Below are experts of layer 6 (counted from 0) of a mixture-of-experts language model. Rows are named router (the router's row for the expert), down (a neuron's output weights, with its number) and show model dimensions 0-127. Each number is 500 + 40 x the weight over its row's rms, rounded and kept within 0 to 999. Numbers have three digits each.
After each expert's rows: "comes before" lists some tokens at least twice as common just after its tokens as in all text. This comes from a sample of Wikipedia text that the model never trained on. Tokens count by the router's weight.

# expert 28
router:447547394551543483538496437480511479453500485567507514503447523576466499589443417526483451467519486542542503527519491517582459516494478449464461484504426483477554493435511435513448483540467555492473539483488522533575519551474507504509547523512477476496510472511507444503413470501548488500449484526502525445524500570511482541494492446494528471530539533494524527467537470478466541529488
down0:535459572542421535544487512506581445482533493562510521494543450491502538552575566477543521541468490489489472559529471491515468516444456529559434480509505564516555412556506474522530528530517509474531525485560520582576577471508463460460453466483472496477521530456513484508519557441416541509456498486498460508451513455496503474464463420436550469573486511510513530519524490499436501523528
down1:465532548458435509548578520543460408478554500499420467491569505528498538517492466590443561475531485474510523499507489479495489538564509507489470495482506508558492515453438506462508497562507611481507505511531451434486519550473573547465528525464565461553541555461575497500468515464570534540447453512528554460512453553499476527473496507514449556508504412416471494373471488496525530492578
down2:518469462487494486483548517545486454508488539483429470488525473514523507454474539502523527579522516486463443443566550551455521528489526532507478481515442429494424484429469516500498484527471473505417465511471492407510496531537476431517534571430503586464522527493532561477487506514482585447451544543455454570478484438495511499451458475595508514502475496485466480543506553537443527529525
down3:500475586510511450494472502562458537527445436481496471549482487489513539500471511537485566519510568505392436427525549549561485388509476504524413442619508527459454511460523532495465547508510474507470530500498519495460485481522460467482483539494438478431509527466498492515552546537525500471496539512552501475537469509498499420492408452486476475491498495484570431517618483462526583428518
down4:544465509513437530497493430456472480440400473492490475471424545491551577517462442532498485542529562445443509452471600494502515505414538497587547530531491422506555486527465563482477471482497505548484523565541494514505524525461525485509421462444452452496446431472593438512562517508538533503524504559471560507492615466456492464473556441477441514397486530514476496499485553453526495466480
down5:460479438461543494498506502515536523427437446509486513544484450454444499525433573497474474455510475524545417466473472568459543453499486570528472484503493535503511493479574422588453526489513466538513529501482536516518472563453525485489479507470502447509485473483539519549496499536515588539484539496530519496463550478455427432435464518470470480454474526539587500477517508527440510543558
down6:461502453513494454552375529515485488487497479508497537559508550569449472463506486547515519545544523469487463545535532487470538491455466405470515474566457513503516503527505427431456589492458489485575553390529488475504535433485483548519520520533458512529490558516457507540498452473479364466491488507495441568607456471511609508507481502517618505529529464521552425492579437444533473503448
comes before: " |", ":", " –", ";", " /", "==="

# expert 51
router:456508436508561450535523542490476456544478494503495523499546462508466494479498451484492452529552534478523528564411473493441519535395500497531488484488473500443487523500510483512463558440497494537444548498450437486511562522462462524438532507492443518488503512509487458473469433499524446465451440515496494507508517517434458549420537509494525505564576553453527519401528459473494530513502
down0:503482480459529494525473529459512522482499516468497498425530535532485538573458542465549468545552508455520498533437501495432500492491412570494489487563477504506525545467498422528560441487530489500409480468470527503461501581467585492544527460460498553433497440444509528537585517406554497491469468447514498554499500501497446584537457486534501464466475527459501445473458532504588466515471
down1:539478531438497500544515482485499486496521457546498521483569470495575479609588550399441548456464533482498518520480493479528479482494471503498420443472443464487466525464535533488492418492560482519535548519475505451447515576527460541523459464470543491521423516525458467506470565514484576490548580541461583548519444509484472483537483441487514431482439486564538503544491500528499573511587
down2:455520481479583482450518454511515538456571550525497526495420533493496487477512531424487436492490394446495571526457550490508453506516451495504503453472470504383544491495440446512582499456581525540447438474465463482521483456484478516500576481453509502464526443452542476471491477493456479515441490436470465582499438480488522499451500365541496510556485471552382502443477568497525515458507
down3:607491492513498606528510507516410426526415489516485590487450466451513464495557480460493523516439490476523541558480508454442486549540470532525463500517506446522452476512506553497500519514522519476463494515564516487471530500545478492500518502466543496449498498492520504508532427555514482493553522417447506546510480522498510488507489466478468515442430477553475490566587463563566468494488
down4:470470500446506463439475526513470493445575481530557509513488559485538458532466510475500507547457425514597472504533462513547564550477506466485488537496407507520501515528519464603535515514468427485482555465500532520517511507536562504503477507548486469460506429425500518518499464555518527405459492522479508574579516518466549523490535523493476538517435492452550478519456431536533517480478
down5:485488438510526506475513483525461512476593492554556527530476527493527392467495457417476476463503548489517540543497545517545509471477546522506466513542450497475526452517442484609510555476446512479459534536538469557520406436444476497464465461613425457524510507414469489517479440545484472559529483504498469527499527561414465457507440442539442444558529548606542466529479519495524531527553
down6:470480478576494575515383555506512482503581466466517544576485508483497469455508474574498489513473534557625503547498504434446548543585578442487451516491460445481502464492496484478494530544574445515477516522476515561507510538518554547452514571552522531505522477497521590495537583481489540475462535556459512548508467517524557523539459532480520542580417473488476558489404452488535445457556
comes before: " |", " –", " World", " -", " at", " election"

# expert 50
router:487505440481491408501486529441522537569521516484506532473455450472479462483554429525499474503537515460499485472486469505482494588442415528465485521506451479526517526431491519479513511500497563516510526472474521484536524558468487482472545414494476552428527484488517475517412523452515465502456473583477508514545512525432458558438526527542501527545493539563530502478501539541527535497514
down0:487567507493502591518466459488510511488469513480491521444448511487475424531512573510486507558457598428554505425507509515597514441432476584422531470516459444513500504518498475482475469491494493565517535549524561581440529502487452586488531506462536542541534439443499503538447506426514442523492544470476567590561529491568533518522495418557454466498489420503531388469513431526447499529518
down1:517464514588484525468512487529438499440468537550492502479513551507452498470447445425464470478450528491513519578457482450481528542534516549590443475392452454463519488523548486519438567510428528489509450544531539440505573493472460545542498495436536532571492422545502418544501564551527506519496535406439489552474568449535592479503465590424492461488564495474543558495488578474484491507498
down2:497547502482484542516475503530480450513433512550571569514571459545534511458452543507462527510507530457539550551523538466480492509520521529504554453432527434493485411500455553434448593543493542495502460526536522551528526402514426461520522503494422547474459529510516485460443473482480479474538548519442507466517469483466491453405493473410412529481523527501521517526474474479550495568482
down3:540468498511511485552465483472494433575482516474524476493544462548494528496446522507512515581547561492520551506459545494499523479519545522491548509508481519465521488459465533531451547465494508450474511421483507581536470486528473437493560527463538475548565506517499490607472474518471511538450497492513528546526507532552476545478465451494447477504446447527412500455502463514500566548479
down4:498442549462498481544581511561509506518464462434449469511465456490508525500476482478471525494459461503506492480554468488459516582502429519501510578456461473499538512520558498575520506451530445550535450533453548455519549452493467463497471564504513587525570571454541519479527488484488498572432473533491481515444492558439452495499494500531481524522461434432466488460440529538508438477478
down5:500493558465501477452508587493500484522495517548473474480461488515479533511530481493460507572478487512624480474481468487468493447502481532541495509482497528507528531422469464550492498515602491512490488571489469493518546460436517487488531487570499522537476472437532477500434498536491449482500569459493545484505566486563497516443541495521490460497453425546500496461539490440378546465479
down6:486535546423523528474474447548445362517457475507476509484512463439376462570466510535499535476438460492485486449525525546442468491493557587487478507485450507591479515493437534487556483534489503479548475519498450527479578497552480474464559520534516561556491510511491454431546568508543536462519511570473458459548468447467484495560483530462530507544501491514566509496528465405502505527570
comes before: " |", " m", " (2", " million", " (6", ".5"

# expert 41
router:512502441587545572479491534501584450448438458547456510474467494511479501482455473543504441475486559463544484543537456505452487535422527445557540469495468549503533458477509518400498533531415508504523515535508510489601536502431541506453459535477448528472508518483470518499477532488578523488421518579490499542475449435469498592428549438508512546499489544479569533488532521470544546525553
down0:459453552495483540502505583545455562432498566539529477431515521558491524466472549470489451460498525510435470593530482499545524469453636492465480536480534463547497456518466455465535453541516496451531496489534492497510553472510455497529549425515499511458572503435567543531454502560518534544576437569512508502492494554492472500537533555468460553498487499530465511553536461563491465491579
down1:544558572471593549499518447498513547491493474467547511486536547515505514487501433551452569460570485467532513527438538575543447535479485522409451449450593550508452519509518538487491489504525580516524471422507434573561480442542536477442451531531473534524463475496565506454570436515505546471475562455477448482491446536449580432494379471560487543550517466555473498550471493482529516518489
down2:538526519558525552422454419493514515483474545471523559475483517580449461419499581569498487534473505473460478465491492452504484455434458516489506509524528433444485553474498502484477573450465529521458425462534517479584464550549425538495506507533508499580481484495533477489482515414561460485533451413471556429502521504469564482480508579508483478432477453527481482510495541509532532427445
down3:476442513487450509557484531449472468534410513526392483482503472387501521474494512487506447449503495557510484495505506504423537570540552493486522477570422521511534488507544493514435495437487554510421519502475550491553498495517483525565563534519500495565509501568540534490528428479560486515471468575485445477498504458471485530408503485544449487533429530541472513437494514469479478484421
down4:478505453551458456532457524496454559639457514523487554571524549543442499465513573563466457436483487544509489510483539531521511507508474469505520530472421506459472489503457466519387444493526478523562537518469457469503532525501490494543453550472551559545482562556550491548560536483498539440478546509510446538495502508492514497493429402507491478453529444524483467491500528473546474550516
down5:489508429546475505424500501500531518551520501400429501442500569370426523587501581512432420496468577489480454486532552556517547554403516488507513430513441492528514482533476460537511506515456483428547569485543499512552577509505503501471475498499516582485446423516475493531526508540483445479587515496508522518529498479457503540452495547510494518438445501468483501485583454466585563542515
down6:544458564504495506428522538441557531517526505546448502457484462526524495479515495550480525547464490394406537520536541544520527538509529405541509501518496467417521525409472554458486516527474557524642526515471507509446491488527452542465529461486551469534586508520485480473512451453500536470570439461497491511447523469553487518467494472440501407478535523549443508478432586541440501479454
comes before: " |", ";", " –", " /", " hold", " &"

# expert 19
router:533496484516527469552444473480478530480485511528510533439538512523505540469459423538525476468515523482571506552538492485486474527467459528488559456446487485393476457531566512466532502509494543540430468543551527483495530550463551497500527436482495514458567512433539462497520517593510407577397451501486537428409494511422518485447577523490510523485514544485517423468485489498496577467499
down0:470525471453454467503492557466452535544507487605479494457526451524517529473512512566481505526501514466538515541567462527515518483441542481544518563555462482508568473561513511530557468586568530465592427502515527490436477496548546505550543565481464449523596509486548519479494489477499485547453477497506447480507508526561500547543468561544518535481521498448503527530595532508411535563535
down1:552457526424552490516505492448518473538472587565506418503475486542517515517517512552491485546529524505530543504549558506403544559434446473527486497458535475541546503498474552536547515516539453423486468551470498523466474497464489483482517439493527498499480487471505539487558482528494548547472495519541537457476446482490484428484491488502514502591530461487534528495466448450450449462490
down2:584434545441428551463542506426499508469508511460541528513438534547478472544462523426531452527527506517514488440401506418588461504522530500456482510451532404534507462540461504527448457577502453469559543533455539492534482545482510483515497449528487549497514534558553498427518431522532490464497507512480522488497527470522506467504568549535494497512491531472502512507474467457476465526513
down3:579494466500452477474418508466540580494534540450536464507580472498531552526492511526516441531423533518503530555501506517548523416482514406500545432545484540469437488495461540473493535477506529474506430480510490465546455513498470537427446572506508485487498470477469389438526444580435542452506474488455496537471512589552544500515503504480487492461486546550547540487470401535467535486544
down4:468516504504563524539458467452539536486561522538457516462428493475507454465489538494581403476466503473434573503532516462455575578463535488496520511585432451493407470514546475473518493423548483525487491507522522519515526515488454490486578556470508463546558472497490481516508519566467517499533525470536514495520499525478484451513460478516431567433496447483445445494482529478519521507469
down5:465429483502566425489549515482500502471534540587415484505566534517454618575482508579463425496483465470447527511465571475504550440538514495588487555509542484531554515452535471482489445475464538464527514454463522565530468520494475515438494503499514468475475506552533445451535545466497541431470514496560508444472488499515512469463480577474520432546465421462480510473514517537459552496504
down6:422487421485484524463569526428488454557495539526461491506537551529473459520524468445514488524492475475558504471450427478509533481520504593505468548484471466413488503574514561558532477464474450518450558497530489477566554529421491536509499444458511483410522544531500455536481549531508531542486515480510505541515495480509454605480512509503496503569583459465547426516501439539508470439477
comes before: " the", " a", " his", " her", " be", " its"

# expert 4
router:442561486552484580509526444483478538511447525516473500410439449533500537481502450464464512504506518505512433485480518471528375515440429501501542487574372495518485502474527464450468545542459496484452495474537468436481518543504524459540522424492459471452485502482488486461434561535582474532442465528493540504449532536498488585495530537499505458483582495540515480434563500502493518537483
down0:490544537531535501497484455569559524534479500520405499576454499549461458559499527535554495493480563543466492411492469420505502483535449446571456542474495439518531432577457564470546510510558493460520496528444448510449492478531407612544521507472449505484497450494482481511516502560446460455430519396533481553489444509527592501571460488428503513469478483475559490476574533496506501532462
down1:469529497477474527448558461452579458496515467494491499480435513518404499546508541511505537430455442480553494441541447582473509504509465483425519553462521531449483545477459503426536469512460475488532438444551537544549504481458454529555498573525506428522561510535517567532472460478446545508493508511488542385442450554518499486522551505477453534483482544557473546507492464556485530558582
down2:485498437486438517550535503492445500548485528456545589500502513571539489516575495508570479486564493490484471539453442495481506507477446480543560539538522518438541522550551532384540532487531527525500460408501511507482494503516463537540565513468504492577431524476464531545435563535498499522432532489485545537473543428570447480535476519498434465561575532417571543473545521551485478500509
down3:463465522544482539545486533514465477464490525471537520470418488501559545563520477492533461461488528530558421430502551537382550501502508509497530533562541452528542456572454475438477534509501480518551545461409484534483471454422590513464469524517460502527542472502475507394530512504531487519472498460471458435537532555498566507499548490560485420531494468568531488530504530483512542483466
down4:536539529498453464536470538399510532419495460565518526452554547552519481516523492465489531490471513489522443483454505561445534479562561487430519498492496493473499418482498565506506512520538560483485549513483528549459441596513488498493486529557550567466524471489515539492463424495500462529569487433465491460487443520450527510538433587546529590454560417443581523520584441472530491480500
down5:500516508507568511498510442575524496571468498554507545510501519520495560453499470438427501534461473417526522476525519491468590515504491502515463500601483516625444476536514533561524553453466485553515544540497447465458485532501419495509480549501503504525438548497448511444539489532515533459463498506524524547591465518487471471480491451587484479480588519478543473541557492506559486485471
down6:518462514489502439463569495457510490542468446513525458523510458462479524609521501460487456496409511520509604570560466500541439484555516554520451552419517508559512471519505530524474464482484473465536380470452508513494553510464502527558499469495491492487483516548508491442462544503508472484494561499568507575454500510456494451451494478455523522509548497501494506483554469549420435508587
comes before: " ", " —", " 0", " 1", " 2", " 3"

# expert 59
router:521528437500550470482413523489521550535471467461428467478464525454484486408490469465523480499557538453538454509529492382518490525429497576541533524490428533543555516507572495495453538483465479503513512500457553550537547534499451565499495511497490509461487498463510514491466508445519496492377509592464472422488522514463474510511499460584453553526521499531498550500518512464478524531518
down0:600490482460480503524492512522509496382481594468483501485523479460539544479479556497489524511474505544461513531481530494539516518472466421511502424483463500455505493417499402486490583482483551477480578532473468398544548393444509575501525505534523528570499470507474486553487557476524509586551512520443488534489589490562549502434422511457556561556471533479484488511444515468504535471492
down1:474452448508488519477478449514524538422472436528477572519523463511505600433544525446528506549517547528595551596474520608408574474487526415510529524501529521481517451420459453481489458531514515468490497471496441553498505529464449470491475469478444524468510500524461542425551480529491521465507462518564467523458458491455560548511482484505521498418406535529503504483569466493585490533514
down2:501455471556425498478597426656504498471473413523433464459439479473535491494460500530483490513469492466470523458536516462470460471563592467523491517472531564487536498512474527535460497578439533528480445524478460500491478538528467472498522523491387397488538528433494484427515563524497501495500523517529474535424512559542441512491516487491422484546452468418471538517508512458494479485563
down3:497498504516515500495506515545561550500561451466487475500549472443412438480543527590467487524437540510455520488585482482548516498431525524493494521547510487568486460522495525498494471509500522506448512515501452573481531461523441449502541478542506467426497500425521569520445542511519474513509536456456564523493492480505543518403490459496490443444532412562516470464518486529514556408479
down4:553576517507552585492544487513503472601501517540515486513613517539513471538523510503529464543498504536522531522491472435528540475482464482533487469448402553502485561446509463544511448468463485453590532500534478483495441466521479493465478459448475513468508464483479526375516526512464488508501476525506494499532547510507496494504453468474565494516588567478485498493538514576543476543478
down5:466566496462424463510474478513448499433515520529507451533516447411461531486464552556540510500506503507479464576511493469452533462512500482500473517585526509482532442511494540535527519412471415479465474467463525518554442491528442471505502533628519559509523473583553529491502418506555467513510508524471446458473454423506424530504535547481501535515546492524477509454537472507492581548429
down6:512521487503601485495501522503470513505474423512549534566488578486453507513536500503545532489549474531529407517470518509571483390535505535509548505592516552556557545424506526535465458412503530519537488473511528505385529534489449516471428531492478501476545472479474545513493430577495510469497498528436468515561546486483521487499498432501524472520453555502500493461441491509450468511556
comes before: " |", " years", " /", " km", "^{", " points"

# expert 22
router:440482526520504508525472416515477474450418496611514509405538490440441531465466449477441444466513593463535451513527419508461445510422428505448491472550406520483476463471524450432467521508522499535496413480480472510558499520501521484506499444467498474420523513527498499506416454543521476498449462519550524485485501457541479562505500550564532497502558477492507496458572513470469501520512
down0:573548520559533513456510518445560522528512547520496536489531505436519490498519451512476493515503471491536510520547518464503534428500489480500477526503518515440478532565559405540480504416533481493497502481497477431533513569492513599534532514545521517527538468531496492481479426529477498526458442426556500507493440492512582544504446494479576509494461490514560524476523522531532486504448
down1:531531452475522488552510565473509509497468543464553457503498395538556499501525534529508509440486402480460492502529498512432644545491465496515582524445507471456480431526574435481476595532461475528483497500456475494441437553471489452490474486460484484495403557469547442535441548573530564426431505561509428565483587485516506517455549513471473480403518456537524488462489488543503599476557
down2:551560477553543476466536599451540468525501521504526456481499444466428484397502529478495538454497471535536496424476503482527457493549535535536484475508441441539448443520509501505517528471480511493468484515457512514412484521510422525567504512478460454569555599508481506509512561481527478496452471539505485412456514507522499545555486557554537445461497498520511524513526527533466565476527
down3:446509640575558417410497511532479498543509480491464520533511580455497471509482497473467530489421526500487390483505460526497524553475479451525540466500428495464510538446576449543481442447540524490478498500546426517545459486526454486456528533427466421492547472532545520518519462481494470510534499512478501432511505531453466501467463480553467459430523420539466466466484499435507484423521
down4:503468451503480537523441446477504500525551524479488427450535580479494475496556420419477507476497468442485509527495450513518523441547532483500513533467503510466516493410522485448456462411415556416513517481540547489485580494509528465431458486551485465518496477587507544532466517529521500471470504457464472538489499494441523453561470531491499514578485527481533541509481521479508459538536
down5:524470531521555562544503513555570487559479542529533512514512554488466531529471468516512501442554538498480491441454512555475482459484491451491548476462504476511477484502545498492567512494501498501531517529469529512507473494485540515446471573512546556432529478536475514433510510544500484483466553424472513491472505434533455439515595479545531416422557494493507504453481449508492484477503
down6:579464417481534468479496550437507496482466466524458461442523523464571511480492470500477461460475498516514474446534537528510441573566466462517467504594541471449474476576566455549463516574525429430521568502473439448520513487544515494468467535514485445523511463493512457526452489470490525517450554582528536531480470539549497430559485496550496481543516522515517487557485511447574492499545
comes before: " 0", " ", " 1", " 2", " 3", " —"

# expert 46
router:513491468550449514529432474558527505556421514513467518514428443515549416400479461510525457533502558529454486482474506461444445514443466523485515519421463430470545432557535438469485526499491469494468476505460536498558445484570597508482507431486511463498554545475486497496452481525508422539481408439489485447430468488488448497495552495546510484545529492426484467483445477505436504478513
down0:458501497566484547581517494481502463516480516501410507525489487495562475550483530547482443532465471482528529490502400481533508539520467469514492471471467532470490476583522513503529449528535469493483502567491490491477542507513455502483540499461480461503464471527540401566519594477484440525469510453439489501432502554567442581490486485517553515445540459474499455530404583513496417521498
down1:525414520434448557459479513524480496513510461472485473538498451494447517497442424495470428450481437498503528510485515567467558553518494398539561507493489485513490506596462479437452469609424499468559492528547496505500547425503532489459535531475523523517579488521480515499475482577505551492468457456562569468491500566576515496492492493555540456475481562437497447536446452468476494560470
down2:500539500436547523516544495520532415451514442458472468489532452528495558460487562465478565489496558541529520511489441486430504501470594509524474486477506451464434399497510519517500459525501573509508475472557483512550466529471480472564538461577499512511472454488494486489531534477462428486495527530515623565523505510529539519465515458508525567586470500506449578490528479533532567528456
down3:482436537548507500488525491478497509558470565392490445459471505491487504521446548504478514486454461506497428395508479481487436439509517508544462441537535459524545531486498481458448500464523473497528495516499511439409507465511571528472423469451438461591492498431481477468471487572534499445538527521512492502440512503466429486509545445515527472418508558574565475515534556502508515497495
down4:524534528462500476497520532486449471474539476568552559489536537444493501552524566440497522514513525458454480598492546587472446479544415514483460522460491487505511547494465425521572442516392465501535523531425496529436522549559469518533553508515489528449491446563516520495545514473513532572515442466558523543540451471431586623481573515536497502522492574441485456435501509474503613525528
down5:523493544460474501384480472523466478469513458615440557489493522456514511465480576497531438546412506448472507457489534508453512490480423499529498502453529475472423554584466451500450555459504437492449481495507444504496526504492445541534511525503479533451500454526518492546428481529485476535495506502452436483516526507524513512545537516517487521415528467540444450491448499540449498480472
down6:534488501502504506565565533483473466540520479485577521453467438528519507470452487437489532516577492489426498461500487461510514503546442486541586521554443542488478516505558528510418438410492524535523473471453518508532515449531519533522514529483534547530553549575482530549458452470511485499502454512494482416488448488492470528471498557481496525464512512537530527479405540426537467499518
comes before: " the", " a", " an", " St", " L;", " his"

# expert 7
router:505498528563527554517492479569556577552388615550555472496448541497537449489462522445495451515536509440446571541511479414480430489449469567433484532461465439514449453576483441456547497520504476473486509467495512463545535500491517502498598443468489464488477528503502478492472522546539479575482465525423426445459481507426474512460550570581530487558464544400539450438444391507479527542495
down0:472428499483562470546443459435526504505533444502531520499485470520476544487497559583481543429476527531572520489521518508485529449543500485546498490493553490515578489547514526538453486504496459502509536560425456459514406473526596530490513449571537521579521423564490498508501547531501532494506448483514519510474521455568504512447493496479537504499467506477524496456470575523418462515471
down1:539492526511478555509521528502497504412581506494453467474519534479513529519476468454486513542530482487506524513480491470544505478488537464467482429574589547391503478406535592459539459495481599490524429475548480469497473421517525549560508528486482529507500580537480548524499527583504470564511401540533424536504511512457425547559457562505529529512410491527444475546466510492450519526555
down2:505539466494485455475482561498558497520562510537521533439546499514510477598454450444459475483473493487520441458508515561441495530500478495488486517540547452413530522401510436556451455465536524549609573525502462495485431497490494463535358500517534538444492519539446517507484520500526487526472460431408464501498507505532521516517479479465518566593542471471458501519519545501460545509391
down3:476497466531504463513559512603476504539558428586430505562455428489499531548463467405506535525466489490528597492522442510575457503594584539462497504508441491536547508545479512566577485519475500502544489542465489434457469472481485451486485493507490434545475579528549499473495537488473534474469561512533552475485534480511521460523517499498530501559441512491476496507496495531491475441475
down4:537516509479537412511497550541527530571486447554510525456514506514519512508556389469389566531570533480497525494512542474549482502451467496525459460466529511505557510474535486538520513463490467470529524393481509530537393510484489523463479506486503469487510488460442508513480483528469575500506482505438548617518549503473520444481498524464513472404532497481507508515566502570470504541518
down5:436582443444434508526479489544537425465480494498500442531426451583481501475540555495478469463545520464498500475524561508556522453472506490527518458504468432491481506530542532504480459505501521481423483519539464527493466463520495523487493526449472564452477405474451509544464505490504460469499533529485527532534486519492497487570481481459507519533567514499526548538509521503563518481473
down6:459497517421492512434524527507462503472479460500553434396479423571526524574523494501558584459552481459508468473481542505489557465434552437506443461564540503461404499492500514456513514521484516533499538522586591480519481465434507494520500506467492396516537444523507568482458508524457521530498521421497517473466460571514519486502494484567521595533478523523522502453451472465497563450446
comes before: " the", " least", " Carolina", " New", " age", " St"

# expert 63
router:521465488562480473520495442524453545481467494450555446452482483499492526462495455502505490595564538484518467504473515462485460481515464479504514477499387464473547574507511532487442503488430510507523502493437481559564600533537484495428539452530466515437526516413523473512476584467522460482494494541475523424479513464505454523485481485495490543577469563448554485435505432420453508527520
down0:477446550476458540540482481499493512535464475521495447463531564402548482499498467531519514576481503484469484517488490551499449461461442541534511543522583456521489442561533506536543503458516466522482484567518540488487417398527548511410543518518514460524508541504536489445456531495571418495462477482523543510503442463479517545490429531520519463549502559486537526584481496506534529492435
down1:465525509538425424476546482507449471425515470570402593516540499475491422537442471560602539381504471492536500530455501439586469483489507539507529499436486513511483446450522502541492502533517567537484436518579462522572442436495553510540504450518510485476507531450508519446463521519466547478484444414470546584484517435566449454505563557469453473495483529452499439512443524503521550529509
down2:504486564503539457529496515531543516478510474472530470477505438436484504521469484545459436519411549527451432538507509496531460553471553581513536564529454476526492460545548497505529476582469478570446537578501448430511575490514480543466461526518520540507497545536570576520492471497440540485434491522517470472543479539462451535479472444511529548515468556520485431529478441490557512556436
down3:386456441537587452470454498533534454505429465569477562500526563501476537527469479483487496498559481468528399499425557427506456443448499452533473576427520421481497481558523423511467591547523574465437535486497511478527494490429568451479498485518504432377433464495573435501548507502476481507483486481480533539540513520448538448495430525487530517507526519505446535512479455471559500503525
down4:497533528498554555495451412494490488457480447502514475515479505437468520549523479460451501492521484501495546477520507497474558575579458548498531534543492527459473520427483455519498484542545402519491552495511461569401527535517527502539520486503570499481539488525531506526572485475572517503528487511520519477524529435547488503482499465484469487521512551440505529492479496472540472471484
down5:531498522529531503494412515510524515529440486604557521498480480464541550545457482528450552527549500448481483540509490573464475470355544457461497464464493527479599536506506542473454541522514512565518438485509470458448530514523448460559568491560512450527468498501467532481468476478500487459500516532548477501495529477532475532455544473483533495515503460496488543578517511411467488517545
down6:554447527495469492496457441613517537559478516561539543480518540496490477559465501400521502502530484515435539474471513532567424557547531578403515454400469602567456493510464590496471512498510444510535472477466545482431552461511421504473538548493485525473475523529486553536472481534523517522517555493496468525456451524435488495553463547513547525531475440492479508514536474433487523580468
comes before: " |", "–1", "–0", " (1", " team", " Center"

# expert 43
router:535475481510551528551485511454531544556452526559503453465456463490506491471532522484537525516527511525483495547553475461459489464452555485417515450478482520497440456550507422498488458540549516506498500467474493531517573512534464429428514477463471519475530542439504468447481509512514461511513535531451474469485502464419486570449485469475552525502530539557519482487599500538529519546546
down0:495502517521495560600536512491494547474519482465538535483498450421516484510492474520496529458506528517521521516500519508569524510514490469520462567493530526473532491489400556451435463513423478496512478537460451479479525523494547460499569536527481479556540376474481501524524558506524457456559438461488604560462463516562517475478446544421485485484529467475502523528544511490484531444523
down1:416485525558477476484502494529548538535427537556513509489473499539551445463428451532466455482553535447531546579504428488498526509496550456573476462483471504467532555521501607503467573483450510540551513494543565495467473553518466510509499425455496540507474522452496504504432478518482510499451483431491521546492446491507467548503538498554452445481472508459528515430506504525514534525473
down2:474513478466462541543496525493493432425526493521486546529424481525506569500511463524587537534538472553491442477454496547498503419578542471459519515477616441461528499478557430522479426508483508452513500441442460615439482461524506483450447492528490487509506503464539529494434532529508481499458479568576517523550472381452496528518465504507509567484494553531533501481520484544553471501467
down3:514436466440489476525487471519548447535506488500491529551485464586429540498481430475543504481411523493511494518524501492503565531577477502474498565522540546537523520521464539528515542443493465491558570487475492493563538523500500554513561475555472540531511571544484528540496471480483540504490487532569477441476531532520491481535465491473501508497531442429486465466482509490459384470516
down4:510485584539509436478505448524466477550501516553476511499514490497563555496490476439588563420521504507479440473532496482561475525489556458511482486526523551480532611436509456537511491457484479499479486518550475499466497473453535499479500547522506506506506523441512542457509516523428527510480528540522499469517532511512516509501495458535502483477496491497522540503532488533561537558505
down5:459479470535461472500442477518559527541495470546552467485535475494423443524538561463438444465467488413499467538430491456580492563490483476491483448606519514492492527486458470579510467516443449515419478460506425533509543549485542567547455426548495504456599521502530509562467453432484426510490523465512488586547521503486517534475509433464478526513530564514526482532462471455529491542436
down6:478516487489501483516518504468436493521527503566499454553561611431573601503503500540466574473545475418507436517468529524503446545464537533446468436514512492508479515398475526488431467511532556449478524545479492534508486481528433529479510453459548475543543484463491503485568487567503530499477487491464487551475516474519506484535496512457475455488433532564459456506521492564532526510587
comes before: " in", " and", " of", " is", ".", ","

# expert 61
router:565521487515498469524406499517580556440477537546537496491399494503498487517507519523464456479544565454535488547504444452521457508502543493511512553412500482435486485508469500457466514519485492542492522544504578498518525517513497515485547481495563533470471517523570438505487517514461440584445495498532476448531453460429452570516552490529489539542444488517528538501518437532419569495508
down0:462515467491527488539475511402483474522494447525492479459600486531478501546506579459484495527537476446507566514552498478551507489511446470530496526451557460537520518512554508455512474492505570528491479504441487433445504554549541455473494567537475437525509429479427460501489550526463547430487494496558447522492473486527505556449515495509343428484481513450461497504471505494491593491487
down1:486411531569526493520457520516492554486519517483508466501540551472462475533488542490482471512505507453464529450531496472498490514520542460473509470474516484548500525483452549548571564473570543604487523521455488526497489518438505511562512584463528520535507492474448518488552521456554381535552555501439505495533532528520477517452523547536569582462490475440527559511510544471585438481513
down2:501522510485523522497525436513458500446509556502518470484544520527477471500439521419501513556471443484484485577544560523573448546476503552483518524516552599458535448440504367504477558524504538459529516381465559502498462477532508567522523465487464512535488573518469460513452504507535515506560474466458514461447481448525505524541502454557466459450559539479537529596472469504553578572497
down3:548557491524468569501506421441521490556551569464516514408439534497577451474464480460555573509485508451480486532480453446423465457502546498473530532525462549541535505496539512492517510448507469483505462432601487484553494472497456548547463515531454514451469515566457533490514507459486592529465518490576507546514473505529477416504542492469521471505479491542461510502576519488551484552460
down4:481462516425443517561475538496516484475456526491521526541504486508460513504532444513488494526520533605454522467475560464490550503493490542537545484460492554502439461493497564517521480525517529522551480598459555507457493526483535439488505503434490549522505558508557469495553504534528509519493513515423451439482554415527510532524504529423505548481563409494454518519465475496481498448524
down5:465516531548454474477528503506439491518506524515546531496529542515425531491492479521451453456555496489574463471462568474526448503512410478512510509521536526501503406588528488582530527439503425436524511469431545482529491467500493468472499489467526509490447508513536451454503473492528499485493426489476501516458463490506505558489525457517515495438406541485488519463513548483456490501465
down6:588478504498480524502482455487475451504453587451528534573498537502492466463546476502511429524559473550548558509444475532515462457486482490512527469467466520468434499484463485467491506552549481392466529543365489555423521509466490540517458502519404470526515450484556466497447561503509462603545576545514518506517549524475519475575509505481475540453554521473550483518469442480555463451499
comes before: " the", " a", " his", " their", " its", " an"